Experts of a small language model: 8 picks a token.
Below are experts of layer 9 (counted from 0) of a mixture-of-experts language model. Rows are named up (a neuron's input weights, with its number), down (a neuron's output weights, with its number) and show model dimensions 0-223. Each number is 128 + 32 x the weight over its row's rms, rounded and kept within 0 to 255. Numbers have three digits each.
Before each expert's rows: "comes before" lists some tokens at least twice as common just after its tokens as in all text. This comes from a sample of Wikipedia text that the model never trained on. Tokens count by the router's weight.

# expert 8
comes before: "the ", "a ", "to ", "his ", "their ", "an "
up0:082106107130135163104158130092132122181163123106118126083180082090082113124150107134129151137133175103165056127044098135165116145138100084166199092121106152094111123163092159110123152100171103134105152149160182085115076110117135175126145153115158103168108152098117095123048152129094125068176124112163159140087118128160104165157107103161175127117089129162123180111177128163152098094153147208165124133195052118125125136128067176080088100103180090148192149135079101140182095108128182132094126178144172058102157105122199155143096099071120141122095133188113065135120117163083120103161113132099149146073134118129131144116116126136149120156128173120095091147158140159173100103147
down0:162137071110045168141123128119194131127151108105104095085092131113113186142122116103164124149150096062141148171127131056141109213121098139146175122100170087150192132145140094098116157129117093096110092126138121101148109119106121135172122124111113121104121118164184122117134200131137079176180146190137119108069161124087095176194128206096086075098219154115113158122109167113195144146106148158073100123150143151116122125121145152147106138081143144125119099143135119118217137085149173141120124087107174108090070107149069167139193115126086126166105107160114163097108110140142134110190133112135046113090131143157136172155135067090162111141136182108108150170147155141116125133107
up1:107095165132156123117179129179233115096098118173134093128125121086142132105154130146118130045105121147133129100118101107118078118120139134155166063145164107123102113079100173075121127081105108108138138104141176108120155150165155113131123110095118049107139103135082089141178149098151149151128147112141131073109122144156091128082142166073125163140141168146064138108085108129161137179192160119106177126069100093114129141090154188136122158106156151161135078124136144150113190139207197096211124118125154202145083098120121123123114094151108102113091120154099131123183101170177133129182113081092123127095130139140104045141199096053123150169161160157140124124108093163094112117180
down1:159145097123130158140153083188135109166100110156173125101139160086159095131150171136125118101096154131130151121153150169081150131113091116177085110133120112158148108106078133152111107112125129122116168106104147148101140184147200108127114136130193132146138096150154132115109130121109138076089146082140137118117103092188188114135127095120108116130137215048142210132087086128172155117152104154087132115095135138117129115111161135157089192126148123138104162101077155096131160060167154098144117136141220194117097113115067151195184078133127097147103175160101138109103080160143118051174155089144030188157129128123133084099195135145139107164136168119147135136146118119033148116168
up2:204141162141134122106133152121158113106108116162055133195118061147122138080119161103188105127131123158105107096115147135110129117169199142182220105105129140187123077142116171126135119019155109151127075084144088172135131155078089090133177165136133088092145135062100132121118138141112176117107109196126147091157086140111095140153153096121118112117088126122109115120108135105140162090184141143116130121119154132140145176092118107135153104130146133085120104091062107166063120088154081182092147166170113126158079183122105166134141149204125198083126136149109077093124105127051162158164107155155156107132089128141131144142155072142168156130104116117185176089095077135105111119128
down2:164124110183089178192098107200173132132162109160128090074144098169088148146133187080100105123146104142120091151165106094150080116134096096084215164121152126118088135111186095104134144164114121135112059092132142082090062092154188113149081153140109168128138147167150065144148115090087080091134146130169188120113139133203082137119106074121137112148177107079102139154112120161126115108145093150112133178189109169126098141106118132143101177189118167132117158114138166079125139116142147060057113114155172057096157078152193089144106101074127144107179080155172119112131144101138119123098098142157089121098111138091146160136131154143140145098124148127147100078143170131175133145169
up3:116157157142153088151141133163141151102101121150086122127167161122162091206128139126062123114104162143111148120091130148179178157150129136135140098114061063129129047136162122111166118149166138148149140129133089160154139154172142104130138120179090098124099099146104094127125086103157132133129121168110087093126120155184071048086110169101100129117121149174088119139116106116150059088105117145132070105096058119147102200100149167138131118136174145121183123122187130158111137163158113104126108160155120131153145157111154102142161171087155127149129100166049169100118123143100138143129139088099165109146114166157046139105152081133199108167092152089125081029206115080111086144048
down3:140164102153121126203139098142116162110177155154134134075161079122116094165135150106105088170162164122130107133140144102098076128126113114156192127122103103190148089127171108127129140142130089147109079081097128166100099173138170148128084102045094132110106158156106118115144194098107084095112148133129104149097152131146163113142095106154088158151155081114107079093158108132103103173105100105095157165126092051076096190087076176105161125159086166161144128129138144109107130127085123090101097113090101052167160180106154116111090178117112062057140118116105155160111089139120118157072041141146067080195127104125096072173126141152135172131119114197139131127095124160178109088143
up4:081155163106160136111117184131153189222059097152165115157128121093052075128136197151143092193110124118073157124131127120160146109108100093147158141120063172130162123116145106153133109149136098136086131067146126105193081130164128133149192122149142153162145177159110109098121108123126127125117065127155112103123182112110143013101093174169108093197143098125120117097143077085114123112148175075115134140100132150129113141133150145075160051067143122164157120124132122128108197109156133153135135137157124112173068159100154147158125122084086097142109127145126167167123134115198181161155170166114096116110087171144107116095160140105089161176120154152113099063156116127095134118167
down4:113121161101087161102138149144116130124110072072153108150171139114106112139107191139123134141094162140098112122142189066121159121140155107116123170148133127115126107133101083143128165115147168123148117114090160096173130110082053115190131134090133074121145114170156030130105185144168143126160109115145081127103108042097147103120119164148151129152188141193159144107106107129113113120106137164180077093088098139120104108141152092113161120050204116122113139151164187098152160151115107119149169178180139145155121078065094161111136102165120200091153066112135123119121124185189141173110148132083001138136151121138121084135178123091139123139154124155158169140158087159107160163156
up5:062183165153149183177096196147103146115117106153131097182157140158141093105086120170150134112119141134089109114146157110104101131127107129139144150129098085103059098126149086145164160103088133121072094059063160086120118097134167157123175128207142109147135133121137129119137130146149130154149069124115180143097116098138079069144148176103137147174096175165091084156122089139134087107093139113089117129104114141133082120123117203124177110133136146148055178150120102130123113171134153083125153160086103206143120143114100125184132105111107171085087090137164094103110136089076101120160181123073182158177135151134072151163149073153169087167126200165083174081150138118079130176123
down5:112118133116111160164114096146125203110093159112115102148090129109139137147193137130183145154125159089177195130130184152114143102181096175128135133126133094147131162107141078157148164115139041131089138120093142131096129105166119149166108161168082133174128146200113121100117105144104091163138127084126135137145142134151135106132106102153163154097096161085118112168134087115067137126118037107130138117120118078146182156085123146120171169069156111112124145196073108101168103159170126153164109116077095163133076095133081088030104170093107093148175135184109132156129170093154097026108097135150186121097121136140079134144170080157179138187164114150161166136128172107140143097102
up6:155164099135143117155151141090169111095105112149151092165178154167124077116139142127073129096139082124121114098095143106117135147125074149147042096193164131144120139164106125103123148146144130157089102147078137172067152112071126130081110141141105150144110089182127139124132147157096125127195102117102101127098159127086124101111108190185120107163138119121073122119134060141164112117137091126117143093168108139154072141149149116149173180143099108111110146106107160074053119095087130167146094146125167055131126151030135178144076190063116093115149086175095121131144130205097098133147142098111138126166135090149104122208139192167058150087113187112152170158178103151107109089097
down6:116068150129138136147131141137093083126113118107083183153130151150172086108108148146188103084133146080138173130124110087172103184142125081112143181126165150171169167217129074098161175130168126083092179183092119156161097131119155136145083115079136133101105062122060104152119134133178093106161082173145093120124115135069146065164094138105215116097161140096134150051155129101104121152124134140071097139146114153105148087121096194057171121127129156136092156106122136102100146095108143089152100139153136131138129167091159163109082111150100159176105090176090135143143137186151156103129114070177133131120159115069072119144127135107121119145171217121103160133177140127165166139126
up7:106095113150077096136140120113174098114114162142146102141167091135115186098126114194161080142209132116142127101088133137130133105116122125133217081124045137100059128122128072142081158098118064103092130084149105166123046066124157125087167127121205125163078129112157121133039175169124065161220115149091196146119140135145115131168156182144105162143142155154121106138152144105155123109166147128144140112106173117100143126135097117175107096153114139159155168168114115161069135132061170094116153127163110136108122172116095154142098173117132116138120154173068113184089113119125092117161159130098135140083158140114163116174081146137122122122170168116096067174120144097088133157162
down7:124086095123119120068161160077170108097090144116202126124159098108078098124112062159183199135122110084135110114134127123116108144130152139117196132174077071109127114134158141129159131154102136145152067132114186152130089108107166141148147154113132162143113089103123175090132129120148181155227137127147112186128100188122074097078171067137131156137127165192136103135134117124113135076160170142201188134102120131041156137152133081098112103097211134113119110129126155171148124158068130129187164153145104107120096144132082100144119121176117122117145143136096106137125119130135099112162124094066079145100095074103149089172126176129151094109110133187144142146127137164075104068203
up8:107094101180125097131185126109140079134150134092106174174108125110168150116071157086139133104191124125154124141079136086106093137148126125099059147156165113120154122136164142159078159106123121078117171094137099118127153129106141154111145124120152097125121121159168082084121193114123088116205188173105185163209085081111198176151105094123085100131135155161073138161192083102115147024159095146089136097175125096103136096126126114086120129166203170134140145184137113156144144097088117095139158141121113144156152106107108141101075138153158128085127157143077122092106112151130086093177173074119156093169150098193086139157167115161129123181108147094087193094154110160132138123130
down8:102085127191091120139174193077142188177137173154119121145093136160137146171159148118102098161144121159152130130127142067089131118072119121160120116135099130111109095136130156145113170101157184144117133192185143148138103179160107148104159120072142076091097095119178120090095155104160096163097141074097071104170132112090189140150101110141125185123039130087132152189114065098137108053113134082116140106131120117144180149116130188163161130112156121161127175102115141126064098131115179146087131143102145149128148089123061127120104167159105124104153127129171120137135143130112101046108184107097052059131196129161069088127118162118176128090128130075130161156088153104117160137121
up9:167105126120159133157118092120142132112158074101027114143086154033129138149134166136136141099154093117096082087173129080104150167171061207097093118142129072086128129112151136109182111076095122130088180135136137170199164103139102145130116156187203130151074112148113112124127109091106116141140097152105072165139119087077138119150120102098109073130175126099122141181071116138125108093164128182110100139148193133064153139184089086133059112149167157156134151112105100127139148173122116133105209108118107145110132147133128168157083107077103127130156135141133170099149153131174192115105113184126136123116034112118106084146139115113133144132162106109136190133137134071144093141164
down9:115153123186138142119053129155164146149145150165132117121101145137087108075156164142202123146176118075159134121157100102091151153127105134134124126141127105143141109092214179135135118131112087131157067125143112149109083146077146142108110164202198110174120171148122102136147155155062066133146155155111071099105194182129125100135078118120057087148108126152100097147151131167132140129102150067119132171133112124127114095163141175135062130157175149098144116112136134085090137128134120097120155177123176137151137132132122162139143062095127069190106123110086079146140144176084056112136097152174144071073110064123087159154134117071137111166133115097100159120075058174130195094113
up10:129129096089113122144125165125114108165119110083116091078147075123142089088105143115169081125093197136182099195108165125214149167142171147104157116130075156150118119105181093144068129130132102137125192129124118143078052119119142124113057126119057134132123082113129109146142163138127153124137156106195152128153174107153075100154163154130148185116130132102138106110135097085142105071152161131187103107160103144168077163111168104161137108043106145147123173139153081154168109111092150189154158185175180130176128123108097140111160096127128091134186107112087094134134116190048117130128113159149117157089145178139105080131161081137139117128103150115102116169177133120187055091098
down10:153099163106179114090082147129127118150116107121145158061110125108136123148109166114142085124140171113104144088175176149123135091122139177140108111124111085090114117142129161120119136101134168066108199116159105120118038135131174129118111126182143142214118158159194137141149139142126079139166141118139120131115183186112134113133182170114151122124174137164129193153119137085159141061149128112147157065151129165157110129118094143077149206165176115074156125105124084206130129121145118128190119109147081172144121145138106106104163136106185124161169149078152096138106089127053125147161152118123006101113138139212194077111120113102122138156102134101106069104088155160142139097147
up11:099165135121115196170203146136103164128109137129131162098112135139087079126082093133123098176132171112097121134099108125156121169158107152118132138097107151151117081083136040135125096118074124093102114121075115172135092122124124170149130164203158146113134157128121069180132094175144095135157119162123132227177107121228113092129179110094125149075170133139146086178137144059169148088153125108123142093103135150160097133164124177116133142072132179137111087131121089138094142151169108081184093102148165159170136133118128138126141162089084163106157107122058078131155125169155095095163177108104120167063141165179131187146144107109112123112064145119144135132071117169172093086158
down11:115113136114149115127127087152109119102131086123182086059099094118144152064070146110126148136104141166114116105117138116123062132162093132138079172118162107130145162131106125189119140121177127154103091109167179109151151193129143080076117120080116162137155122137104084169095098126159133079186131125120164120116101094077171102075109166133145114141139095114170136145113141106157153129120163118173114152117124176151102107195119136122138127179104126185094136128139150143141121187129190160110138080142076189171158131210175157132137108125122073161147101147140143124160154128126136120072111155114000106150139156146184067149092092131091127149132087125119110140097142111160130128135
up12:092145142147151139155146118102100117152152207155128089157088098192095127172140143134115101154112120111188167131196132064147073065161168123129198110097071095118163128103071121169137095114074196104155121130140168132061136129165166089127072159116088161090130056134150095127041160111127121114110155178090122151168095126181105094116091071150117108138142124154159143116124160122126126094072123097143122116127108134191164129161196107134075100145159134149123179153114167129126147164161110146115132151147136160110137137111129119195116153073136127104184177083145158167080037099181149169153158107117139104079126080139172150104140109078080143122107141123119132125090120104103100114181
down12:057136133117093142154124124177118109140131106090105091133139130107152167097113166158120115204162138111135166079172093110138142084133166095102134147141099168139047178099125159150073154124118180165145106130126085144113109123139094052096074137189088144110058123111150126134055125113174131086126148144168134130132125121144143142156103167143106075106111145143150153153182115114123102101132099162141165160072147096098153117142097118160073172108176185124079108179119175158125102129056135111059104117155087152123117147200153177209098183130109093109255145167113146099111119173110135127139110107092136121094155130090104133077099156143118144121129159134093113117166143144116182093111
up13:093196085141139177057147112132100146145177165160089144118108153163170112171121168155120161139164116183055101038134190175167143128061116108145128156152120088133104123119104159159171057131136174116076126106119171133106049102127128159173104140141164130112130130172053130149076168138124146122125075110148103167143111137178105038108122121142103138126106142134143159160182148130091121170041120113162122096102151173195120137138090149110096114120120125158131132139155116130098164124144108064163160141092154106168104130187139083144155112084104120145161098128159126098184107119150112131111065154118152121158080163176089140134137103079145117082089112124097128097183131102160185095097
down13:135114087126126137123095116073121088108087109161063156147118107159073135086167123088147180119100166117148067111155132168139082143117104173173117133156066122182098126099130100133115104138150115091131155126162127111103084147051226090069050104160166163072155168093121131064198167186102096142147130145117139112133127094155105168168148127128141109186100130144079114082063063103189149094129122220154124112153122113124121118106136107172124151172153114183086101085115088147088126147122162089132160084146091138130131123091186120122126136153130207149174168160150094152121081135145110116123199121118126145148093108162121131118123085096176131119166141116169099149138091103144113108095
up14:127095123111093132109177145115116105088148114166127094042125111142111163084142152139120156119128133111135056100088081144134131117157079145124084175098086167093208108129078183128061096155122158126126127048131184123131165170116065076107131099111108116142110112161158151116142167149125154049125079123159095111103146103135064075093191120159160163180095100060126151136188120117152132134125169134108131165177130153158123174174193088162133195087090127066074178163082112120137166139148138103131123147102105141132131109157089175118101111130100175129088091155144163095153078133155128185173084089114134177104069122149174104170165119151117127112129124154130083117131155113109147156144
down14:110093146149165135115124103095104121104128143144089120043151110097149076117119128123100146153086119105136075084064107194144158101175148173100163107138154146101120117156108140134148111109179125083071074128121087108103156159180147095061104132153141103170137120102118174182229144132141099112072092117073152120125155184153133106120117148155167134150141106091166080152133147149164199135152098129193087144139157141150146127155162141117122142120138149144143155132152106181059116137157141202149098187148088138162179101139134098144166085094153120126108184145141096152134067117128145153178127130181105081115116145058099167120081227160122099177129094065075106102122136095118148108155
up15:133110135108082179121141045099161087177166142096158178078105106181084161143112159208135097084161101087129125110139150110174136092166081131207171121128109162136111141048151069144123159080118181087124161143076119116154082097155196123081118079142139121135117099108121143138134165133150162105116104099093126146138095102110180132185125160159112157160173123113096123097127117154151176110103125113136159148111180152102159139155118155087159138131157095095053088098116158098101155132157138110156127127150141096123146144095101103141118110043152163136173128146189119173087154162188117156043125136096118141180037136106086135108153085114126104126155171099160129104117097170121132088081
down15:118129153107146117116055116124184155166113148182152115147139163128114126116079117094097130119112114140083133154091121164172219117113153135110128148140175149126162101150135170182121098071127194121105123138192121143101155120154111103169161145098128150124124097154000095134118134129114129134057143100176119104125118170097065167100135141153132117091156176136162166150089159110151083100172132157072146124125113132127113128170145119107133164093085163138149087131133120143135156108075153119163150124112127098101095131078141153111109129154122132134030106143178165112224170149095160177210118174144071101131134120097093160114081147114132127090134082094087043073132168098139085101110
up16:088138157129128149110135153166097151165118081117155043079135111109091113064123226131171141153150139170142104127151151106158158090171102079124140156159178189108168134162143095145117128119108129133126178156105115108158113145158098152080092086177157140213182139131120152091100126117071104167128125125142113122113183052123121074119141168096110135147098139099161110119153107122147128074171160116143126118161105182152090108145090156131093164114090148169141112134104066126141147159112135139163107121165061111168100184145145081115086158119113116143142129162085136172159110088108096177111097156101108125175140117115107083125118175168155117164178141229047125175125138207175132101158
down16:115156114121120161160109138095077167086085101148136166085093158105148111119128112102121136181124136095154098146149161113142124122118089124132172152141110118174145142093161144154133103123058137148123187173136122109103161146120151127128148119129113217082117160131150110108055105148086050189069116147128064123114079049128128125107164108165153162171082072074092163143132185134146182049149098144126178131105164168171130122149147127062101104139128117149145107161130117106147140156101121134141104206119105126181122168155115152128129163156112145159088104151104080117143145054148127147128119105161101147111140133094078165100149217094111093103151193174157115105031116096154133168184
up17:111171044144171177169127092051127120121163121119202176126110132090191085086129156181183139122128155103133097139133161142134106150125169122159152175127172082093140119070139110122155093160173147112093140111140154109116114107129151139091152071150150125155156169090121159162191118115130133149042061176108097123109127140158119140082168155133135201153120103163096089093134081121125121121178148088122119193135134197136112116128119119080082101110160140137097103078097073100112077110158068128137104126177117120152152154118147117177152144136143085137066112121108175127108147117136128182163135107094164110055118164103094123169102132200162167071078193129103147137126123129124092166169
down17:187142132133131109111130229178127167179104132104176168094170131137105136050159166184124131124198140074154130143094055163115121123114150123138109182134138124112100152164162124100150109123136095084123118107122152150132153056126099121159178109129125111109185198111115183092182094176099145112097173133092111145151188063122125152162119128093127118060168183131076093146088157110132175094088189124146104149083144154162124111122154106130105142156145170086157107115152127113119154149150137148051102132151141143140130169141093115074090118154142156134134135128136170156154070101088148147084125086185102087106167126184105140171120104120133160143144086205143164083115124140160149209104
up18:083125079096105082153207135141132069105173101109124107133139156203141095140108141133166119171096179121106114129155126142075085183105067116141145128095094141075102132115147097049187148143135172104183167112138117102128176073109156168178136143081204153147143116122090100135153135107183176111143153128128194106147107105143147128198113151085118107098105118117148127126131120178162098138136150138093135098140062141136083145142093155092162074143133098116111106124080146149080094097131094106144163142116147137172156143105124106124157072153049176161169077102171130149133121134100110156154061144093170183114070128123148114156076054154080171143059130159135146141145180159126129099144
down18:101128100112175143064124130156133075055110115134122122151193103158116125142160117114119104176136151125101153090162155054116110142169174159112155200133102137072072116079145148127068139138145124168163134143067048137162150100154111121133132115116161157146076131117139107145123123093087163134081136135120098146152155139160188066138099130160105083076124161120165077069156170076127143155173133165109103084154118127130101141087094154108132120039152131156141127085048141137160101035082159080107079124146099163162116117125068119130137164088168113121134160115069156107134096080080190130091096125114134129147119122069127143143117120109151101159077142070085156189139144132124098124164
up19:108087124193141059161139124135150095130180122106141137108089120077136084139125162192144167177101148118116078103123116106138155167125115129127241117170110131083141164112145127136095125105099081073132117148142147115129108083106091180103156118133120218134135130152094128137113173161069140105119166166201137098128120091134087087114107159126093153095074150079106139096111181148151100127122158150103108177100081113126123204159112024156117103147168125124100138111098106063112149119130140118064126115170152125138169157162134154108101138088097151132099164143065118152178128089108150134122158185113163137156090152185145120194109136165079167165105155186171137169180162114157096143108
down19:141173125135130149154205099158154125165187125136129124115133152090098133184185126143096129115141148144130090117149178134119091147117095141165255117149107109113125097146159147132191121143137147100144150162164148140150025102137121177117137136147127094092134190131127091160075066148137094112104118144118104134139149121135078152121101076154118132140122127113162167133116131124112096108139157105154163133095140134137160106162119118157167104138165139102165165136113123206146111080143085154050119102121084119092111129155123135129098139100041162172107136109131095078129146161095118086085124123108001145087116170106151129089116116098112140105078131127092109057095188083169133089099
up20:129123163131124059122139082081126088154145163143122158091109170059123133148103113115182182171161141157154087146101128192104157121173114128172176137131103137119117120101139113172134096068066108121131145195098106092091163112077078124102165111164139072104143119102136115167081157182081185132157122083186097147154072138115147104147128111089162158154101122117129090102143093108163149117106085141104050072202186148109119116123116090131113085149162151139078196207159027133140153139105113139108111123134107127120101155111156119138103115145073104111193148086076113167165112167182129113099152118160128101171147157135169153148148151092122106096140089115139125101141123064111186155128
down20:121123138101137078123159109089119203123098129096105167169147157122147125163120130129076079135154151157164131112088130086125171173077098131127103098107143129122138090108131103124137203111097113073166080122084163125129125119113089069102185149145143123097135142098113094207111127087114123141169090128146109107049178202124144146132113115090056180134127164133095135144104124161178147111130150107144177118182065124122142167080124123126165100186181132084170105178149135166168132115092146073111113094137107090165118044180138131076142172112198107115150077085073189154112097077133175121159125093148083109123145116132117103130090170168122131044127082126115122162094159125127113156094
up21:115149158111102129182115204080165115124161131100150111077147130190079114128117094139175104144066113116116137134184133093142130169163127112131140150122149162114128140142145082157132124095139134109133142181161171095161135113112116104174175073184172094147107135093091104165094177088194107136154121095048122088097144162124116114121054139158142100159155126124142085137145146165088131147134123140098159140097123122115130149123106086110079078128140072114157145157139118108170129167150129182120071097149154122167105207078137160129124156097148145158090068100123136097127145092086127076155067151148204096112113165121164066110135110125100161080127036169170162123148180087061198177129
down21:117093143095107174149153142093137119147143146154059047104060162102088193168148071169131111140070112158099157179162159094157130155124073097191092141158146186149088125112102118168113111093084102084131102114156139201187089184118133106140117136136150162106161090119107145147105173120186108162133147130150152078146128112149089119162126136116096129114119113109118078133117179172189139158115223111137167210131133130150120173079093159086156059169137104124145116107168124097128135127096131130148153063142164191135142143124133165198121120109139138118056129083132120159112122095094175113130122116134106140130090135147170143081157154143122179063168138099201139131115127128070134133126
up22:121162167130116162138146128068148136160172143168135105107116127115166133080142122140113136114130129078132091145168093119152128127092128129130255065151126121118088118104151125066154107174090129117131080141103111141114071099111157163149079160118136138164137095141138150176052118136121122108144101163094135142126119117131142075119134090084125142113140146169168058135122133074113096062181092120160141125101058130106185152150124075160134123141130102110078117095111145140130119087177124099098163098122119119132143169107230115202138148116088232113171141147039126122125099099148187164158141151114150130139132107160157104169115124081151089142111134143120132140152127059187111156149
down22:141107163143157072151099116173124116138114163175118135248106096125156119061127048156099173138138091150119187127083143146138149132109088130151062165093169131128127141161140113165083099127137097134127116138151161130169166127091096139117174146108170080094118106169118209106125159163101133173106103153141107143170115123127071104136095186139129137101096150145147148077128101187098142207078080121117107082071159123156156110135118138111128096141124103125138116125171094147058121178101160142116153148111131156146131184169077146103167176112105134097048157212161146056155172138159158136140158107157073143127161110105101154116160136168077144102156096166135112120153088133087154177128
up23:134126118154124142087100123145117163139129098118148142138086177143054059086106143099066116121116104087088115089134152122129147145144133120151151124144167078107139110123189083119100128085157134131118153100159116134138107134097109157134177116135129134176161170099103171135150181080149085118140117086175083168121089129061107080119129112145184110198081134109167145092155091140114173051129179097079116103099175101159132150179109131134140094081136169089092135121099119082143107133082103105187194147108091183150174125110159106168076151089170191156131125153150151152074135189106095169104093109149157141106125167153152198153164070133091108114077141181098086129169116158105129216126
down23:130197139159085089083119114075116078142091123145158166123134106111121126114185132049104172135207152109098120096129134096158158148088138149154117168082118145109138101132086138109191113111149169107110088146111132165115110117088073100126138062083091164123201107126093121142163124122195096126101069066096083154160091133123187136131116079085133114104126063122158132146096115132124168123116134115176154142130121161122094144134167219076183151140124129139096093127125136157141146162092105065172192096089092134162171184113169113130116096126148172083096066170154100088093113186165119130080106099112199167121125155133181141153125093152141163108149100125088102164131096166125118087103
up24:063129151145122114144134152076124110103101148163131100191142161160155144113048098152145095083146198169127168118109125082159115186127128051101145120074122064143134146128195105120149142132095114120144188098168112153169118163129124129108072071111164101133104189120132073160110089062061148135160135168170136153117101152205190178132161109182140125144106153080108126118112121172116121157161132106141153098078173116107202150164050112126078086176078127149156126073121151096117104153151179116166135140097135127101117190127138067134117169151139125119113123109111102139119125131137101172120099086157151118143076186160117086124111134105161108167116131108096144113147124062153109119202
down24:127151149124147135156138136131147098166103140111123158104123097133138135104114077193104103125137168136095080115103140073155114134089136086144142158159146126123075163191112117169181140127079141115108114137091140132114112232105190089147091087111150086116140112093162152160071186130110153052158110137144180113146121089163156124155132133110091182158128054126126131113130160157101103134104115204163110137155125116114143128133075115143159164174151107167114105078110209165133117124093186133194112114095091123155174095130161108118138143100135128105148103157105111075153127114192122172166066036087028085132101166140112099085106131167143094188145144198120090119113118093088126144151
up25:100189143145067166155144062081099113129154136119156171219096102181171164082156146138171145184155101114173147112050113148158124089139126118145122093111103100110151166109073141117103175110159125135158194160144200158114141097103077122153108127156132099155130104179169116154133139170073116097167103146124121112127063117123176144095090125146136096111149117139133142151134123145102191125169185127134139070160137192074059111121123155134136105135106086177183138127141114162059123078058138104128132136148143117163107067169098119120115173192133155065142080148129088085194122112148095140100112116162124122098118114111052123120195141117150141131146146156126099087093150151085105106101
down25:189186160081139156155097062095078154130138108132123170140084074181148108092165138174094121184101098155074101177083107137107133186114152136107087148119158177105131126120153131134142117144179107143135160177099151147125112099137106134080159105084133075090135123136132123142126206190097143142189128094080155164178125126142170158081129128154161124144114076187134099078078096128166097154098092111077132076112180166091063116169064137145107107132083099144152133092129112079083094106092083068076177086174125178133110105140113135144127114147130117079147190189086092084141072128118191136121137116151164139139130186123085113104166172148104116138140102136134131122134112110080120128103
up26:112080070047129196106141135124174127134123162086116098134132083120159169145090126157105147147164103152148177121162153122121162105146156131127162122114115134140166138110109138127151131136053168096093222093101130146141078117169095137135184124080093151127165162107164130125206093126203125128137093076113143159125131141128124115126134109136157141144169162127135106106145151151109158113159204099150129103152080123202107128135129120124096085077141152139125153154146180107092109134128134144117148149131079063125127145156169239155210061155118213085132136145086144080131137170129062120139172106149126089137175079208090122143113152075117120092137106096136172156151128144160097105162
down26:122147071154126175122136152117087200111151139092087109078158127129136158164162151133146107102107128125063159143144159142097170136107128095108168131100161111145125128057092113102146175111135116092125109132115159124116174163108169155097121137172105137146141119147148085206171126092172161174092085194130125105098132114103130166123151143149154162153125188183138125155064135176177136098107101158117104111091120178180131158109144105161134093157117064159075086190131181095114160095131128124081113126095168064155088157145119151145097169177122132116113107162036192072105164091173180162096078103107080134082111152045131077124109184142107131149098112156099139137155120127080129162166
up27:107144183110169134157151148139143107145116152155136151156123180089118145159123129101104156143105097078090132164126193104120076130121079103093165142129148096098144178096125109142159103144106161143096175149095135099116132087135164162163125103185140114173131170123066140128084109130148165085141144133088138174172149150104110147131148146156128103112067154173144144127147168113117129102167111149100100135085163074140195157156133128218105085113154154100144175082095152130209145086111148152144065125201112122189140130157088098093142106109156159146078173111065202181176104158105140052137110130101151060105125076177166087108131136128131199137136164137071173143158092160075141082121
down27:163093147156122187074148128139103151209114125093103145065138114120169149219155111073111103165129126185141104078139162047141128115142126118110175097071095158113145115125066130091120125121155171087108156182143118119104147144143115093175127147132099157103084106143175173171135155121109094138105101136144165100109142168168097103149040041105167142169118150164179137106080138095142155150147128103163159121163088080120167168052149132155066126085114141173129100124148095130129106123167144130107120126095211118121147125085192121196098156167156147172154126067151134155153122125151102109071166128110170116101166155181157136157146178140109092145119172091122105110157171129132155138138
up28:182168158180156082150140187111116118188136141144091098148118134135112162164103135100157099133145121122170090104140099157136080091127177146087165062155087154125147180140120076078128123110024160078097186131120165135137120151137115170118070129161092188152085142154137165044198153215148103130116086113148155184095132177115105098115099167121136079156062116154154137084104122106155123075144152108091166135134103124050152133165135107152152120139171196138101148122113087131145110081141134110098152080126106096161135105180139099119164116134202102122095150154162149132118108090158096103090161172107120111114140092143194117118117160146160148097097146125203100149148164110117152134113
down28:089188182126163073071135151192082108146106136123127161168102109153159160132153086166164111150161105113106126129132132106123116151123147152109185159122079141164124133072114096136149128175137130110127140073116089119159095177117096125148160127157160126148126135148089090145127134153168120149082098087145146095131162116150086129147104069095117121158163145167123128064120088144122138172091107141066124157160110138073139125105131180065139087069110077125107119103120087150104087091120129130117160163122130047115117129112171110165151148079110097175214130090154138078146119112121093152128149063138019143089079120196184116125122209038141082115126123102111092154124138090134122081065
up29:053127106146116119116151089175117170103065151148182090123131112133056114133194175126158119123112178167113184122127148108134182184137127125114120131135144099121091160130133125081170113126165048171147157091101125154093088074161097120078142170104185146096146080177071125109108179158117149115090115153132088099151151089164124144143125189103133133132162087147076133047110135138167122131144071079067127157087149110158167090153193103099143063117152074118122117111091189090119120162193093116165140170056153137182119116165101069132111145118141175175099115098139152120113097117121130159114133132143199172154150097163107113131105168143091131167134151139097120110165119153122178143095
down29:088157091151159132100075145161163181177087106206072088117114154077076119154127072138048108095065123122125117106095158100132134141140134096134122117075159159115110146192105093099117107159130131080150112114118124101121122145145114118120099131159103071145069158113181111146111178123167118151134126169151077080105137129097135075109091133144126134191153112094134211112114170150180080133130092120136137203206155150102177108129117123124105107151101143091137105132141156089099152186099066190131104136153135122117143118124117042243124169173137172166150110119076110112118145147131138102158131150094133165144059123105094166119127116067093143105073134093123134094093119147103102139125
up30:131140109132095132160120100086111105199137167119154086161100162114077124075126155147095121095140092097115141148160091150143083195139158096114125157164066171138111135080126146060093126139150187145149126168136151070216138095119115134058162149188095071122148114077169107159079143130106133114169120127082139140139139111117045112144188133120145146106084133144095113116138118063149119079105146192108122135163145104101132123125173105165101100142126190135153142136136132209086159139149058092118145111078147120071127074104136120169116120169148191107146122141126210125098107130188112130176114094143183136093176170147138102078168137158183149179166110094147093132118107110078123131115
down30:163125122140109086151170135168147061134101159157141123144101169099101138137129121084122149160088141136110177132151125151090139116058086043142087108103143183074148104138171118108080150190127129145132137142192111104099198103100142165110184161110116142106161076044091167195120094075120130098099122161157113175150099141176111148143089175099124084141179087150127145105097127127130120087097091187104095165154129072143109159091186076117116147166113098082112108066131128106115165144123146126097107109130126143086113111202168129164148109180147125187133142119142139166157077182137133132131179116118187120119111132129136140131156096098154196139162077162097070206121145095158100100148